python train.py --num_hidden_layers=9 --optimizer="muon_variant" --max_grad_norm=2.0 --max_seq_len=1024 --train_tokens=280100000 --max_steps=9646
Below are experts of layer 6 (counted from 0) of a mixture-of-experts language model. Rows are named router (the router's row for the expert) and show model dimensions 0-111. Each number is 128 + 24 x the weight over its row's rms, rounded and kept within 0 to 255. Numbers have three digits each.
After each expert's rows: a language model's description of what the expert responds to. This comes from a sample of Wikipedia text that the model never trained on.

# expert 24
router:175102153165129154160133165128150129110105165149125134154135143160093130087079082142113147087169148164109091117112144160114114142105167115136107114113076129148151119129089110095107099151118111139163174128147066128155118145144139135079097126091099120143131138095154130117104109118144140113130134119139097190106139127101126164140115130144
Description: Headings and census phrasing. Function words and labels in section headings, infobox fields and census or election sentences, such as by county, according to, Population, Born.

# expert 40
router:130109143158090153166117139116123099098132142136131122187108157133123101119087135133097116137162118114070078133128128109100148113121127161112142137173145145136127145135098114088147134135122093100142122156157108140147072137169151151106105145090132129138113145138113094131092111129156152114161090164109157151131127168120169117128137151126
Description: Biographical life events. Biography words about birth, death, residence and places, typically after was or his, such as born in, buried on, located, home.

# expert 7
router:119086109132127133169168165143178141100119173130122108111145175108145084100131148118093114128165119121106144137136103140115145130121147123121117136113131170122136099136134127143151125114109080092142129186152071134136117130164124169053113151104117143120157113114125170146142083124126167119114112156087141119104088127147174117111111080123
Description: Surname syllable pieces. Middle syllables of foreign or unusual proper names, often inside tables of people or places, such as Brod-er-ick, Cor-elli, Bros-nan.

# expert 35
router:178130103138128135139109153091142109134144176118116109158129098121103090123129126134098095145153129138059121125133164169108118105132139105140124113080144165146140103141090091109138134117139144097163137144145095125137104122155125102139128148137117121127139115098125134162118111145136132101143091151152166192114070129125160150099106091106
Description: Unit abbreviations. Letters of measurement units after numbers, such as m in mg, km, kg, h in hPa, plus odd word pieces like whe-ther and Mar-graviate.

# expert 41
router:177117129151107148142113126116129117126128167117112152156120184143135079130121101171127113104175151153127121126091127127112134140129131143128112135126126135087151130103129113075166103179083152088145183108158115164174104139133149135112122142132094136139096105088143120121116110146117147066108155132136133160091128150118131129132172118144
Description: Census and election tables. Table pipes and percentages in census and vote tables, such as | after population counts, Votes, .5%, plus words like married, white, Native.

# expert 53
router:109103118129107139148113124135141150139095146188102154151138157151126103116105119132131123123148143149104104105127174136121147116117144132107119130088087153120135163091101113107154131144126103063142169158100076117175086127146157118070130147112131124143146123125095134138140080139159146107155141163115148171110123184117128152115167124115
Description: Sports schedule pipes. Pipe separators in sports schedule and results tables, especially before W or L scores and after opponents such as at Indiana and at San Diego.

# expert 38
router:156097101166104167143135126114139143122117149142097114131138179114086116106125139140108124110152133133084112107113113143119124090126145127120162127134135175126140095139100123110150133160085116105170156138149113144151080126140147172108129114090134134123127095122151136143115091180166152062113120152121138139134137173136146163114153106092
Description: Separators before sports names. Pipes, semicolons, dashes and country codes just before athletes' or cast names in results tables and lists, e.g. | Nikoloz, ; FRA, - Robert.

# expert 2
router:132100136162110149179108161086140091125137134117125149168107130136106107137091071144125085142175139136144054089157152143113126132112137130133134124095144150115146115127125133084117135181098148076114163131138109116153117144162167091116150175086150118130127105121128111127122108132131115074107143141113148165093130180098129175119113117116
Description: Opening parentheses and brackets. Opening parentheses, brackets, quotes and symbols after names or scores, e.g. (2014), (aged 17), ^{(7–2)}, degree signs in coordinates.

# expert 57
router:127130150177123143152117114063111125136104159112114109146113143144119070138118111138119152110139130128114109091120110160110174102131124097118089124120138146100132105103119120077131143161121148113154142161146124121151131119171134110128108133097137110140129129137122101124108128141130133090126108190099141161125112172105128122144128095158
Description: Plural nouns. Plural nouns and plural s endings after determiners or numbers, such as people, members, children, forces, activities, and these.

# expert 12
router:122090130162091115126152114090164136107095180144129126120161124106145114129118139115092112167148107162096136145144136176105127118147121106161121159127114170113133114150124077134138118137103097089113130148136089135112138138153151125090115171142109162145124111112109138152165077156146145116165082137092116143135086161134156146118105092119
Description: Mid-word letter fragments. Short letter pieces in the middle of rare or foreign words and names, such as Spec-t-rum, I-bi-za, Poli-t-buro, ré-gi-me.

# expert 18
router:169066145166093154159142125129145159099114182120136114118144146093119095123132135132099109151158130112095122110147164131127122102106128124138125121103131148099162115154112110092129150170080120108122155131150099148156094127158125146112103159098133147162111108101141144165116089106126159114119068109105141146102101133142145108118105083127
Description: Name starts, apostrophes. Apostrophes in contractions and possessives (Don't, Workers') and opening syllables of names and titles, such as San, Co, Chi, Pre.

# expert 5
router:124124093154133118148126161091148142100100156150112093133123168127123103147105126149115125135186131109102149090154133120105136088114102105132124111116117163156131098130119113113126128117098073112130143162123056138124091135145119154126102142117135108127118127129105152144153104120124140124150098142139173169092108137100147148106135078132
Description: Name-initial capitals. Word-initial capital letters and early pieces of foreign personal or place names, such as S, K, T, San, St, or the n in Knudsen.

# expert 22
router:134130138173100164174107134115157087125104164119107115139149138104139091135083091125142145102133134117122093133135148128080127102112168133119096126111111149136137123109100112097157115116126149090155134139152078127148129134176128144116082188106095144116150117117142149165100094159147151115102098185105153166130122114136156143096123106132
Description: Prepositions. Prepositions, mostly in and of, introducing places, times and quantities, as in during, among, all over the country, In 1972.

# expert 28
router:161115102123108140134093128098191128127124155141118138141114144118085134134071115151119128121144144159089109068135171133106118100146132109136133099141147151101154097141125089105141117151102102098134140149125066129109133148158145107124134157137130114129114134130103121121130123155103161113133099187129160167125097144119144164110116091103
Description: Word-initial capital letters. Single-letter word-start pieces, mostly capitals, in names, foreign titles and abbreviations, such as G of Galbi, B of Brettanike, p.m.

# expert 45
router:138091140157106164145140144104156153121081162137148153113102178127149141114134147121089124099159141094106136155161135129119130105098148145130121136120120169126150111148126116122142121153081088103147133177107092151151097111147146167105126150123092125121146099114134130140109108137100166106121100151116157145125102139136166154121132110118
Description: Title and name pieces. Capitalised words and word pieces in song, album and episode titles and personal names, such as Love, Great, Big, Up.

# expert 58
router:151105136137118156135092135120114155128097149121088157167109186149116097135105138161108121137132146131090085098140128129123135151112142164125128105125105166127139133130115134124124078169091135098134164139124120122170082177146152135057158151109139110135150106102133111171132102136113158077111118172106159171111130166098132140131151108114
Description: Mid-row table pipes. Pipes separating cells inside table rows, right after a name, title or date, plus some semicolons, such as Sarah Mandeville |.

# expert 8
router:113092161174087139153139110091169122127128172112091139127146137110138099113094116141130161119144153121121086127122139137063113102135153154115115103099099160136138116134115122081141123146116142099164171160137071125133098143185134132132100158115086126132155103108149139142088103149148132111108110164123122174139104180158127142093112086127
Description: Prepositions after verbs. Prepositions and verb endings linking a verb or noun to its object in prose, e.g. part of, objected to, outraged by, examining.

# expert 31
router:125075101138103202135115107087138111142134150137121113145152156139119137143103109136142099129125124130100114120145102159125114111125130135145110108137104150160138132110130102112145113159102116139142145125130115120118104139179163160117109146123087153160147106112147130187100099154173174096104111137117160113086090123127138147095122141161
Description: Title and publication words. Words inside names of publications, charts, and awards, especially The beginning review-table rows and New York Times or Billboard Albums.

# expert 25
router:130097165167121146151078162117170143132104137131099121158130131117102109127112110182118118112166178124127079125155157141125131137096166127092135094085120160142161120080134090108124127140140137102145140104141091160156103167155144111129099148113120109142185120134109122132129081155099099085121086148108137154128137124099147148121125099105
Description: Catalog codes. Letter pieces of codes and designations in dense lists, mainly minor-planet names like 2015 HF, plus acronyms and semicolon-separated numbers.

# expert 36
router:123119114167138164161140141106171086093073150136119111116157139118132110136121073147094088131156099120115125087136123121105133133110118151157096107109087137122135117127099106094133143158102133099133171170164111147136123161146145152118131174105106131183089101130152117174128112116121162104111118151072145139120133163109149147102107075138
Description: Hyphens, quotes, prefixes. Hyphens, slashes, opening quotes and word-initial prefixes such as un, non, De, Mc, as in and/or, post-SSRI, mis-chievous.